Experts of a small language model.
Size: 11 layers, width 320, vocabulary 11388, 68.6M parameters.
Training: a variant of SOAP for the experts, 6878 steps.
Below are experts of layer 8 (counted from 0) of a mixture-of-experts language model. Rows are named router (the router's row for the expert), gate (a neuron's input weights, with its number), up (a neuron's input weights, with its number) and show model dimensions 64-127. Each number is 200 + 20 x the weight over its row's rms, rounded and kept within 0 to 999.
After each expert's rows: a language model's description of what the expert responds to; "comes after" lists some tokens at least twice as common just before its tokens as in all text. This comes from a sample of Wikipedia text that the model never trained on. Tokens count by the router's weight.

# expert 9
router,223,225,170,219,207,197,197,199,202,188,215,227,240,187,175,179,208,206,206,224,186,171,202,201,194,198,213,198,206,200,195,201,223,193,183,216,196,163,220,223,192,200,219,172,191,227,251,195,207,208,179,194,195,188,183,209,164,241,199,197,201,191,198,199
gate4,220,155,211,227,213,178,227,167,204,183,208,209,173,198,180,170,193,195,259,183,218,162,207,210,192,207,235,215,196,229,235,189,207,172,209,195,182,204,170,184,198,250,163,188,201,221,157,207,189,178,164,159,210,186,191,228,208,211,238,215,162,196,207,201
up4,221,195,228,183,219,217,184,226,198,211,186,188,173,190,227,210,242,213,186,194,186,248,191,177,185,224,163,196,202,200,177,212,199,217,190,202,190,204,201,189,205,193,212,191,229,186,201,203,209,179,209,182,171,205,239,154,208,177,183,193,211,188,181,199
gate5,203,223,201,194,197,175,251,187,233,180,219,244,190,215,237,195,191,153,209,236,234,189,183,195,240,250,222,196,205,204,188,198,191,194,206,187,183,202,207,181,207,205,186,174,226,167,207,184,217,170,198,190,230,187,223,199,223,199,209,234,172,157,209,183
up5,221,170,204,213,194,228,181,197,158,176,181,193,185,190,164,204,228,221,187,148,175,217,197,194,177,190,205,213,171,181,197,192,207,236,193,206,231,213,163,213,193,190,190,203,187,208,198,227,190,187,238,207,194,226,198,205,217,179,193,176,192,215,204,236
gate6,189,189,173,192,234,223,203,192,223,227,203,153,234,196,198,211,211,199,200,204,184,206,224,181,199,221,216,222,188,174,205,232,195,186,201,158,182,205,190,211,219,164,227,197,226,187,219,204,199,198,213,231,206,203,195,177,169,184,202,217,182,190,159,206
up6,228,227,214,189,202,179,237,199,181,174,214,230,181,211,206,193,218,190,221,208,215,227,160,209,222,207,160,196,227,227,231,186,223,164,196,217,216,173,167,189,177,211,199,210,169,179,176,186,169,216,170,165,214,215,173,213,242,232,198,213,192,200,214,190
gate7,218,230,226,208,212,231,185,200,211,210,183,185,197,212,198,200,180,188,179,195,242,198,198,199,236,240,247,216,186,230,187,182,205,208,206,264,191,205,222,183,196,159,179,218,225,196,207,202,146,195,224,206,187,186,173,216,197,182,237,205,196,202,199,178
up7,211,179,193,184,214,214,224,211,192,222,239,244,235,194,220,212,166,188,216,170,166,194,205,228,214,207,190,196,235,183,210,196,190,182,220,150,256,200,190,225,182,233,226,212,177,210,176,207,177,189,215,198,218,236,197,201,211,209,196,191,216,225,213,194
gate8,233,209,165,223,149,218,199,225,208,201,205,213,216,211,196,201,219,182,188,174,211,197,203,187,188,205,211,198,235,202,226,209,185,185,204,197,173,189,193,206,173,179,173,204,200,193,226,212,214,190,192,209,190,199,199,201,218,192,202,169,226,204,191,208
up8,169,175,204,207,221,226,189,195,206,199,179,215,209,241,187,232,197,195,232,220,208,250,175,191,201,188,204,182,204,160,201,201,203,193,202,198,207,185,182,155,216,179,200,190,233,190,194,188,230,195,258,219,218,204,216,205,184,227,231,212,185,212,213,195
gate9,242,213,179,187,187,200,196,205,207,169,186,215,208,212,185,208,239,187,176,213,198,179,236,178,217,211,189,180,177,200,231,205,242,186,200,196,213,178,203,205,225,205,202,193,191,187,274,199,212,202,189,217,221,175,189,205,164,207,215,191,194,210,193,166
up9,173,199,235,208,216,204,220,180,195,243,233,201,192,198,211,195,167,215,223,183,224,214,169,211,194,197,202,215,198,206,198,196,178,229,213,187,180,228,212,201,191,201,211,209,217,217,145,195,202,192,215,195,185,205,203,202,243,185,188,212,230,199,214,231
What it handles: Capital-letter pieces inside acronyms and codes, like the K in TKO, position codes MF, DF, FW, and country codes BRA, RUS.
comes after: " |", " (", " W", " N", " L", " K"

# expert 21
router,212,162,174,171,202,193,231,196,204,209,203,190,196,195,185,174,222,176,203,202,180,192,165,181,224,229,202,229,159,220,205,191,160,215,193,203,207,204,227,214,187,171,195,195,180,215,205,165,183,191,175,206,194,178,206,161,184,209,182,192,213,179,211,218
gate0,192,230,203,173,198,195,224,184,170,244,216,187,204,226,163,189,227,167,191,198,217,186,215,175,189,180,186,205,206,200,152,204,183,196,222,173,221,212,221,164,209,212,165,209,206,222,166,213,222,196,202,199,193,181,250,173,169,214,222,184,175,177,238,182
up0,191,227,201,191,231,191,214,226,190,245,202,180,210,230,187,198,220,190,202,178,198,199,189,202,214,216,207,208,218,209,167,202,203,196,253,167,226,203,212,145,217,199,200,235,188,222,175,217,221,202,209,215,170,187,247,165,180,218,210,175,177,175,231,192
gate1,209,213,175,197,171,164,201,211,210,238,198,220,182,210,231,191,194,194,203,222,191,185,216,202,234,207,210,233,184,201,223,209,200,185,189,159,206,185,188,167,134,194,198,228,196,220,183,193,150,217,196,206,168,218,207,201,207,182,211,212,204,178,241,240
up1,172,194,185,179,175,166,210,212,222,178,201,193,195,176,212,211,208,219,200,220,190,193,186,198,209,188,167,207,169,214,208,227,205,197,223,145,213,218,190,222,140,209,222,192,203,232,196,190,199,235,206,231,192,201,227,211,199,183,214,239,218,170,183,228
gate2,195,181,198,189,184,209,171,199,211,199,212,239,199,233,169,221,199,176,172,206,212,180,183,199,224,167,179,172,229,204,215,222,200,208,258,215,186,180,189,172,207,204,230,202,176,202,170,181,180,200,223,158,147,202,202,200,207,230,161,204,169,193,175,196
up2,203,209,185,231,196,182,195,210,194,204,203,234,179,215,178,214,195,183,203,174,192,202,155,223,217,171,186,205,221,194,202,177,254,218,234,212,169,170,185,178,205,179,215,209,195,220,204,182,186,218,215,195,181,198,227,193,185,201,176,201,198,202,174,202
gate3,187,221,175,229,205,236,203,232,221,203,191,205,205,202,219,205,185,197,198,206,236,184,186,163,189,176,186,201,172,231,188,245,201,186,229,195,171,242,210,142,197,220,205,233,205,203,206,187,233,202,215,224,193,200,201,206,210,206,196,224,195,191,208,214
up3,218,189,236,178,167,155,187,191,173,179,228,190,196,171,194,202,209,211,215,204,192,212,212,236,223,237,215,195,232,185,214,178,181,210,185,206,210,148,182,232,203,181,195,198,214,225,184,204,195,189,190,194,216,197,198,193,214,195,211,172,201,201,187,201
gate4,207,229,189,232,192,154,208,203,185,196,220,165,211,233,195,193,189,176,184,176,224,179,202,208,189,186,192,204,181,192,167,197,172,242,178,221,197,219,187,216,200,208,201,177,161,202,219,184,204,211,230,207,190,183,205,235,206,177,171,250,213,237,217,168
up4,172,233,216,244,151,169,210,202,194,214,220,181,175,213,190,201,155,172,184,208,209,184,202,220,195,178,198,217,213,220,192,215,166,218,182,230,199,204,214,207,184,211,192,172,160,199,190,208,199,195,215,204,220,205,211,234,200,188,179,235,225,234,220,169
gate5,221,220,230,228,205,191,189,224,225,203,189,204,209,175,176,220,222,187,170,214,201,200,176,204,173,196,193,185,201,232,206,216,211,178,220,202,223,191,219,187,212,180,197,244,223,165,222,218,228,219,221,216,175,178,213,187,177,181,206,208,211,203,184,214
up5,224,228,174,192,227,213,237,198,228,220,188,193,202,191,218,194,222,210,176,217,195,236,227,192,191,191,176,204,203,201,229,210,198,183,198,213,206,210,234,205,202,179,198,206,208,175,203,226,190,174,232,210,182,204,196,180,170,183,220,225,216,177,177,201
What it handles: Date and period words after in, on or during, like century digits 18, 19, words early, late, mid, months, and the.
comes after: " in", " the", " on", " of", " In", " during"

# expert 30
router,222,171,131,209,186,195,200,220,255,179,200,240,241,168,150,202,214,208,213,207,171,199,201,192,201,180,196,198,211,186,186,187,173,197,186,201,223,196,219,219,185,213,256,175,158,190,227,197,168,189,193,204,202,174,202,168,175,261,206,157,194,191,204,199
gate4,182,164,194,206,187,206,221,213,177,217,225,168,201,186,200,217,221,180,196,229,162,188,189,191,229,202,221,210,231,199,185,210,206,201,224,188,214,212,193,206,167,220,200,186,228,181,174,213,227,219,200,199,211,205,234,187,202,196,196,177,188,227,179,176
up4,228,157,202,204,203,219,218,226,176,225,236,188,151,201,168,167,210,202,201,188,186,199,219,188,230,193,199,225,221,181,151,219,175,236,220,190,179,199,214,224,197,205,214,218,201,186,200,230,188,162,212,195,195,173,239,196,208,181,203,210,190,182,184,189
gate5,191,204,231,210,181,208,221,181,202,244,221,189,196,195,182,199,246,219,196,210,215,177,223,224,215,203,216,176,214,225,196,237,190,190,220,204,208,217,186,188,188,176,237,204,185,246,183,204,209,251,190,176,206,172,196,223,195,188,198,198,194,147,194,212
up5,203,176,177,230,186,187,194,209,205,240,210,209,228,193,182,189,210,181,211,177,193,208,208,207,205,199,233,233,171,204,196,207,241,224,216,177,241,221,232,176,217,198,220,186,227,185,225,210,200,219,176,211,187,184,228,151,209,174,227,197,206,193,183,216
gate6,219,214,193,242,220,209,222,193,200,230,198,138,223,170,217,179,199,229,169,202,183,203,201,200,183,162,220,215,183,216,192,197,178,198,186,180,180,238,172,186,214,200,200,243,197,220,183,211,214,180,165,221,216,187,216,223,234,221,212,182,205,209,182,188
up6,192,194,216,203,171,186,178,218,198,198,200,237,188,237,218,198,210,189,209,189,208,200,187,195,237,218,197,237,192,202,215,221,197,230,206,189,203,192,216,220,177,196,176,211,196,171,207,179,219,208,189,177,218,182,202,242,173,129,202,193,221,185,177,203
gate7,204,194,180,199,188,203,210,224,264,180,199,197,229,186,182,218,234,202,178,201,155,219,222,213,207,249,232,166,212,187,214,220,240,200,172,226,181,197,224,205,185,210,184,199,185,177,199,166,208,184,210,189,214,178,206,237,213,206,200,227,206,207,225,188
up7,176,227,207,185,226,190,194,184,145,217,187,194,193,216,205,176,192,207,213,207,266,179,186,181,183,157,181,242,197,205,173,168,182,168,228,168,222,228,178,213,204,200,226,207,215,205,208,213,193,230,192,207,158,216,215,170,177,183,213,189,176,201,192,205
gate8,205,231,197,196,170,230,186,193,211,201,218,206,227,216,163,224,217,201,252,222,171,209,208,169,205,196,179,187,218,220,250,228,208,232,190,186,200,196,208,170,194,208,160,211,202,265,206,147,186,166,168,201,211,186,201,221,231,208,184,219,208,201,204,157
up8,180,203,192,182,195,155,206,194,181,211,210,217,181,188,230,174,190,216,157,171,229,179,189,230,193,200,217,219,215,166,185,166,194,162,214,169,181,193,199,219,224,192,213,204,213,136,219,241,227,213,250,189,175,222,225,187,211,213,201,199,213,203,219,218
gate9,204,240,198,195,190,213,245,209,209,197,214,210,213,222,216,214,228,189,211,198,187,196,180,177,190,219,244,199,206,200,222,211,182,164,156,138,194,195,213,178,196,232,187,198,185,172,208,208,202,181,224,215,181,221,194,222,160,201,201,200,200,209,189,171
up9,215,168,222,172,238,184,154,204,203,181,193,179,195,200,183,153,174,206,172,194,210,189,190,196,219,178,176,171,189,192,186,184,224,239,227,246,214,198,175,212,203,168,214,204,224,239,212,194,210,215,182,189,212,196,220,205,213,192,201,195,176,188,214,219
What it handles: Heading words and markers in infoboxes and tables, such as == headings, Personal, Career, Summary, Identifiers, Team, and table header dividers.
comes after: "-", "|", "==", " |", "\n", "==="

# expert 7
router,224,194,179,199,235,207,224,192,222,193,210,211,227,173,190,194,202,183,217,218,198,188,174,190,225,224,214,166,195,213,190,170,194,224,186,224,201,191,193,219,231,201,235,170,184,221,191,174,211,211,177,191,174,191,190,172,171,216,199,192,231,184,222,190
gate0,218,189,184,219,200,189,188,204,238,188,232,194,192,168,176,185,193,212,212,223,192,241,191,194,194,203,169,188,223,175,194,157,232,196,206,200,196,195,155,201,200,219,188,194,215,205,187,203,184,217,197,189,219,199,188,204,210,186,193,195,177,200,223,223
up0,199,191,161,226,189,187,197,206,234,190,226,177,205,165,165,166,189,225,222,223,221,229,188,201,208,190,171,171,234,177,190,170,218,198,195,220,209,200,147,191,206,210,196,195,226,215,190,184,200,215,221,203,202,197,178,229,200,201,209,169,167,195,221,232
gate1,185,216,198,171,205,204,184,203,173,201,192,214,202,172,208,199,193,169,196,227,182,219,205,183,198,196,205,212,169,213,211,200,204,196,245,170,189,179,204,209,195,153,176,198,224,176,221,236,204,242,197,205,191,216,196,185,189,205,219,210,197,192,182,189
up1,192,226,192,185,213,209,210,215,188,215,192,186,184,187,245,199,201,177,215,200,186,197,208,195,207,184,175,212,178,212,217,180,216,190,207,171,177,195,184,204,172,204,176,205,220,197,219,207,223,234,187,208,177,206,173,192,190,208,203,211,197,207,192,192
gate2,179,245,207,199,170,228,175,231,176,211,217,216,191,186,162,177,208,184,193,206,202,225,190,191,234,197,175,151,182,217,218,213,204,201,235,227,184,200,196,226,183,239,180,245,205,223,199,180,224,199,246,223,216,188,193,203,197,203,182,176,199,163,189,173
up2,202,174,183,204,211,181,201,163,207,200,193,199,185,195,188,193,217,190,214,183,210,224,188,208,204,197,223,214,230,197,198,182,185,206,149,181,218,196,206,185,220,194,226,179,210,190,210,235,155,191,175,204,173,203,218,181,211,207,190,238,217,212,197,245
gate3,215,199,178,203,180,211,203,194,176,182,213,220,198,203,223,219,205,184,181,214,198,230,199,178,229,191,221,207,219,219,198,232,220,142,185,186,221,209,203,170,194,196,207,221,203,177,209,187,222,238,198,208,197,196,194,219,189,190,203,206,195,160,196,188
up3,196,215,211,221,188,214,210,183,206,239,192,163,186,201,192,171,195,203,230,183,198,156,190,230,165,195,218,198,157,189,190,172,185,228,228,215,209,194,219,216,211,190,208,205,178,239,184,189,179,172,214,164,200,192,201,192,219,186,198,215,197,220,208,198
gate4,190,180,213,240,206,199,191,209,173,188,190,217,230,228,151,229,211,198,198,226,182,198,212,233,223,202,192,206,228,212,207,187,182,199,160,191,209,234,185,212,196,226,204,219,194,185,154,215,188,208,149,211,225,185,218,165,223,198,228,187,191,223,208,206
up4,215,222,192,163,201,207,225,216,225,208,199,175,167,188,254,164,202,203,204,184,210,209,191,172,177,205,212,173,167,179,188,218,229,202,233,205,196,166,221,193,219,181,198,189,213,205,251,169,214,170,246,178,192,198,191,240,155,191,170,215,210,185,209,187
gate5,168,170,209,242,210,219,174,187,167,204,190,200,198,196,221,192,240,196,224,200,202,210,219,180,174,178,181,176,243,214,212,172,163,242,189,185,203,228,193,200,156,209,229,190,212,188,185,181,221,212,209,195,220,174,233,225,187,186,207,191,187,215,186,201
up5,194,180,223,212,237,202,200,207,175,217,214,170,152,172,224,176,205,187,211,194,193,192,213,197,201,179,185,184,233,203,195,172,195,226,158,193,221,203,207,216,180,198,220,201,211,222,181,187,212,224,205,223,222,197,246,192,190,208,206,224,163,204,189,200
What it handles: First piece of a personal name, often a capital letter or first name at sentence start, such as H(arriet), Rick, Andrew.
comes after: ".", ",", "\n", "-", " by", ":"

# expert 14
router,211,187,194,190,242,198,212,183,222,180,238,178,225,151,189,184,205,200,232,198,173,191,181,165,204,207,225,197,207,223,174,180,171,195,195,217,202,187,247,218,192,193,220,187,192,235,205,197,187,212,178,199,199,145,179,167,195,205,188,204,194,191,209,186
gate0,189,193,163,175,194,199,212,193,232,183,188,175,219,215,227,195,210,202,203,210,186,204,220,165,184,190,205,198,235,224,209,175,168,205,217,194,220,214,204,220,206,206,188,201,209,204,199,203,216,203,229,222,191,180,182,219,159,200,202,225,186,165,252,210
up0,190,190,178,186,201,188,219,202,229,185,174,150,204,215,215,205,192,182,211,207,180,214,232,179,196,210,224,194,215,214,206,187,164,213,203,185,209,212,227,222,191,191,195,204,209,219,210,211,220,215,202,225,202,157,167,233,189,184,214,201,176,168,247,213
gate1,202,200,167,229,218,190,227,261,185,190,188,213,189,181,175,200,195,227,193,150,217,204,202,203,190,189,209,201,227,225,196,191,183,181,187,191,212,220,158,216,228,237,183,175,222,207,152,170,189,212,180,210,204,184,208,208,185,212,170,198,215,226,213,166
up1,219,204,253,224,170,182,188,238,207,214,204,236,186,227,177,216,171,218,156,226,185,194,187,243,217,213,216,191,203,183,235,232,217,227,211,165,231,193,186,200,192,190,226,243,189,199,218,211,201,206,186,192,167,182,187,196,180,194,212,178,213,198,186,184
gate2,192,174,195,205,192,147,170,191,192,186,210,186,213,211,239,237,177,201,206,208,163,242,218,230,205,175,204,192,247,201,182,205,167,217,180,187,233,222,215,187,199,195,258,208,214,225,189,210,197,210,190,178,195,187,204,165,176,204,190,206,179,242,184,213
up2,198,230,179,207,194,240,230,221,207,219,192,212,198,189,151,184,215,199,185,174,261,151,174,184,215,220,196,180,157,174,229,215,259,181,209,215,183,183,172,206,203,219,169,187,195,195,192,182,197,193,200,219,191,206,195,232,213,199,208,208,235,179,228,169
gate3,195,214,201,224,237,205,162,191,219,201,171,228,248,172,222,220,220,181,193,188,188,227,164,182,227,214,187,202,208,201,177,180,221,203,199,204,174,193,179,183,223,216,212,169,196,206,210,206,216,169,172,188,241,146,200,210,201,179,169,172,192,186,203,179
up3,173,191,205,197,156,213,233,204,194,216,205,192,173,231,193,176,198,228,207,187,199,174,236,227,170,171,191,202,186,192,224,230,196,206,192,194,209,218,186,228,189,173,187,244,190,182,179,224,200,218,216,210,172,246,206,187,176,216,238,208,205,216,207,202
gate4,178,191,203,212,219,176,179,194,174,180,184,182,212,188,203,186,192,200,212,177,180,197,219,201,195,189,195,194,205,227,197,203,173,193,191,168,201,208,207,195,162,156,195,209,177,236,196,217,198,205,200,180,204,210,188,188,213,199,181,178,234,215,209,186
up4,224,191,171,206,161,233,202,193,214,227,205,225,201,228,198,238,220,198,202,225,215,216,205,191,185,194,200,192,207,175,168,222,249,226,192,227,208,209,202,200,212,220,190,173,221,179,236,191,212,187,193,210,204,168,179,213,171,184,208,192,170,199,198,227
gate5,176,199,191,209,195,215,205,214,194,206,195,208,183,210,204,211,217,203,178,248,200,214,204,216,204,187,199,170,203,209,197,218,173,207,157,189,215,196,143,204,202,217,188,220,218,211,161,168,213,205,177,205,179,226,207,171,185,232,176,185,229,190,219,174
up5,162,202,210,212,226,217,211,223,193,218,179,191,180,205,228,219,202,228,173,222,184,231,219,217,189,174,207,176,214,209,193,218,196,214,197,183,234,209,216,198,199,270,200,210,199,172,190,154,213,216,194,195,180,194,228,215,156,173,203,166,219,182,225,174
What it handles: Opening word or first piece of place names, usually after in, of or a comma, such as North, New, Saint, Bol-ivia, Bud-apest.
comes after: " in", " of", ",", ":", " (", " at"

# expert 22
router,216,187,159,206,199,169,177,199,221,196,203,247,270,167,134,187,244,174,208,225,182,197,203,192,221,191,235,193,213,218,196,215,205,202,188,200,215,183,211,222,235,188,238,173,202,199,231,181,204,194,174,222,195,183,223,159,178,218,194,162,189,209,203,207
gate4,220,187,169,173,224,193,190,211,180,203,179,184,165,208,202,196,214,158,188,199,213,196,172,167,230,190,209,146,198,216,222,176,231,177,243,221,149,172,223,196,239,213,211,208,212,167,181,160,185,172,167,208,214,175,227,205,201,251,189,193,183,207,177,186
up4,224,186,163,164,210,189,192,193,173,186,208,210,170,221,197,203,221,167,192,202,256,216,189,199,197,213,206,137,192,214,229,198,210,201,229,195,149,205,180,195,222,212,206,199,232,226,192,211,200,168,178,178,208,188,217,180,243,224,163,186,194,192,147,195
gate5,174,206,193,247,208,188,201,181,202,214,200,217,223,179,213,165,222,206,167,231,218,240,208,176,206,220,193,244,173,220,181,181,200,190,192,209,199,238,202,208,170,146,206,177,197,187,202,196,223,174,156,216,195,197,197,242,181,180,175,214,179,230,194,186
up5,222,176,183,185,204,195,200,227,162,163,173,208,145,189,195,209,202,173,198,213,201,162,197,221,164,210,193,198,183,189,197,239,226,193,186,168,198,171,184,200,215,226,181,241,245,240,179,188,192,205,226,211,181,209,175,184,190,201,178,235,224,176,172,227
gate6,178,218,232,196,222,169,183,206,190,212,178,187,196,235,191,202,190,203,245,203,198,224,207,188,193,185,181,222,213,187,200,171,164,204,237,202,215,230,144,231,223,233,186,211,221,187,189,238,211,174,222,207,227,197,220,200,164,220,197,201,158,185,181,226
up6,213,199,173,223,185,221,220,186,211,191,221,211,193,170,210,210,209,196,174,192,219,190,177,217,187,207,213,198,195,210,209,207,239,215,178,210,213,178,251,179,169,175,205,193,195,212,224,166,190,204,181,211,177,211,172,211,230,199,194,213,231,189,218,163
gate7,207,200,174,182,193,186,230,203,174,223,186,225,245,238,180,181,219,185,231,223,202,209,215,184,201,215,180,207,148,180,185,212,198,162,210,212,235,203,203,213,211,233,192,204,190,180,216,233,181,173,177,200,186,212,180,208,205,183,204,206,194,166,195,189
up7,175,198,199,208,214,202,195,197,231,178,216,163,169,169,214,211,196,217,184,196,196,179,165,214,187,179,199,187,242,227,211,169,200,236,198,199,161,184,216,173,196,159,201,214,197,204,181,182,215,215,223,202,221,183,192,188,192,217,192,188,191,211,184,202
gate8,165,223,205,166,215,191,202,222,195,211,215,157,181,191,241,226,179,187,157,202,205,213,207,173,190,199,201,206,180,191,149,194,175,172,209,206,203,177,199,210,232,214,183,168,195,172,197,197,183,173,203,200,225,213,197,201,183,220,200,217,213,186,178,212
up8,165,226,187,181,216,201,225,224,191,196,213,151,181,171,230,240,195,185,158,201,203,203,210,185,203,205,196,175,183,186,187,212,171,166,221,201,217,215,215,200,204,217,177,184,188,167,194,193,200,192,198,188,224,203,227,179,183,192,208,207,187,213,155,206
gate9,154,169,202,185,224,215,200,184,229,197,200,216,220,176,186,176,211,171,207,219,237,215,182,163,207,190,186,188,165,190,212,215,173,168,214,217,195,200,194,210,235,185,191,156,208,185,224,238,159,195,207,206,204,212,189,245,200,153,217,214,203,200,185,172
up9,161,190,215,171,222,215,211,185,213,209,171,220,205,197,195,187,232,210,237,224,228,200,177,173,214,207,166,188,173,213,216,200,178,177,202,251,202,210,194,183,225,180,183,174,188,180,248,202,184,198,206,209,216,226,216,244,198,189,198,207,227,207,198,172
What it handles: Opening consonant pieces of lowercase words, often after a hyphen or quote mark, such as f(ive), st(rip), cl, pr.
comes after: "-", " \"", " (", " a", " c", " un"

# expert 3
router,227,207,202,200,217,188,208,218,235,183,211,191,212,148,187,185,203,192,198,206,206,197,195,193,226,215,188,181,166,210,194,205,190,209,202,212,240,161,253,221,189,180,195,184,178,228,233,196,198,204,165,191,188,205,208,199,181,220,180,187,216,158,233,187
gate4,185,222,216,210,202,178,210,230,206,176,216,214,181,175,166,174,211,195,203,232,181,179,229,216,208,163,205,220,218,184,187,213,211,190,183,206,186,205,213,221,157,227,212,217,190,192,202,160,235,175,163,199,203,200,186,207,176,234,215,223,204,243,202,203
up4,211,178,225,163,190,200,223,160,235,224,196,210,226,234,201,194,187,221,194,202,188,220,173,169,183,179,230,204,190,215,207,205,204,215,190,205,195,181,194,206,209,183,216,177,217,226,167,190,144,214,230,227,179,214,234,201,251,178,212,184,185,205,185,170
gate5,190,198,189,190,216,225,207,219,209,175,177,202,205,231,237,205,209,219,265,188,189,192,187,239,200,207,195,187,233,201,201,212,229,162,195,231,216,211,193,225,173,212,178,199,209,174,193,185,207,169,184,187,170,215,240,184,215,230,197,195,191,186,211,178
up5,218,218,230,220,159,164,153,195,187,232,241,207,223,216,171,219,226,216,176,184,232,224,229,175,199,226,183,216,178,201,188,196,158,263,187,172,188,208,164,191,205,178,241,225,188,216,227,198,208,211,210,206,181,196,154,220,196,193,198,217,191,229,193,227
gate6,187,172,213,203,184,191,203,187,239,182,197,192,172,195,250,239,178,217,184,209,199,187,159,185,164,172,195,235,183,210,228,195,239,184,174,216,207,204,198,209,208,188,196,205,167,204,192,197,198,223,198,216,164,224,200,236,180,228,199,180,190,179,212,186
up6,192,178,227,200,179,200,221,186,220,201,206,205,180,193,252,230,181,205,197,211,205,180,178,201,169,169,203,241,194,207,212,177,234,190,172,206,199,201,191,204,206,176,197,205,169,210,179,201,204,202,190,213,159,226,189,219,159,211,203,201,175,182,190,182
gate7,213,183,225,203,174,198,218,230,207,196,171,188,227,178,165,187,235,175,211,208,212,195,221,188,203,200,219,177,219,174,206,233,171,206,236,211,219,210,203,221,210,193,196,213,227,204,168,185,205,224,197,221,215,193,235,209,172,223,183,207,234,190,166,202
up7,203,225,193,180,207,204,222,207,213,174,236,199,195,217,217,201,163,197,187,183,203,198,163,202,186,190,218,198,200,227,181,168,236,192,162,178,165,222,220,170,182,198,201,190,188,178,209,224,171,209,220,160,200,200,171,186,197,180,209,216,156,186,232,191
gate8,173,219,186,194,158,216,180,194,200,194,204,205,221,186,205,227,213,200,181,256,205,193,185,156,205,220,194,222,201,230,198,199,208,202,192,176,183,170,181,171,203,216,192,211,162,184,201,194,228,196,204,232,194,204,190,216,208,202,196,186,211,176,234,181
up8,226,196,192,197,189,194,229,194,153,227,206,183,189,179,178,200,191,206,205,184,170,221,221,205,205,181,173,199,207,187,181,174,223,199,218,213,228,224,191,239,190,198,216,219,215,210,196,167,198,205,181,189,178,209,179,186,226,189,204,204,205,206,172,211
gate9,201,228,192,203,246,193,175,182,172,177,177,156,171,216,217,183,198,206,201,188,232,227,180,196,186,183,204,204,236,210,219,197,186,200,189,160,201,193,187,217,203,196,192,191,177,210,191,183,207,200,205,181,184,213,181,224,194,192,176,212,215,208,196,210
up9,167,210,190,184,171,183,220,216,225,197,200,232,242,189,199,204,201,204,193,237,177,219,174,203,202,226,204,180,172,184,209,212,215,208,200,217,182,192,225,188,202,223,211,204,211,163,221,205,203,192,165,210,225,174,188,178,219,185,213,199,186,194,206,211
What it handles: Line breaks ending table rows or paragraphs, and sentence-final periods, often combined with quotes or parentheses as in ". or ).
comes after: " |", ".", "\n", ")", "==", " ="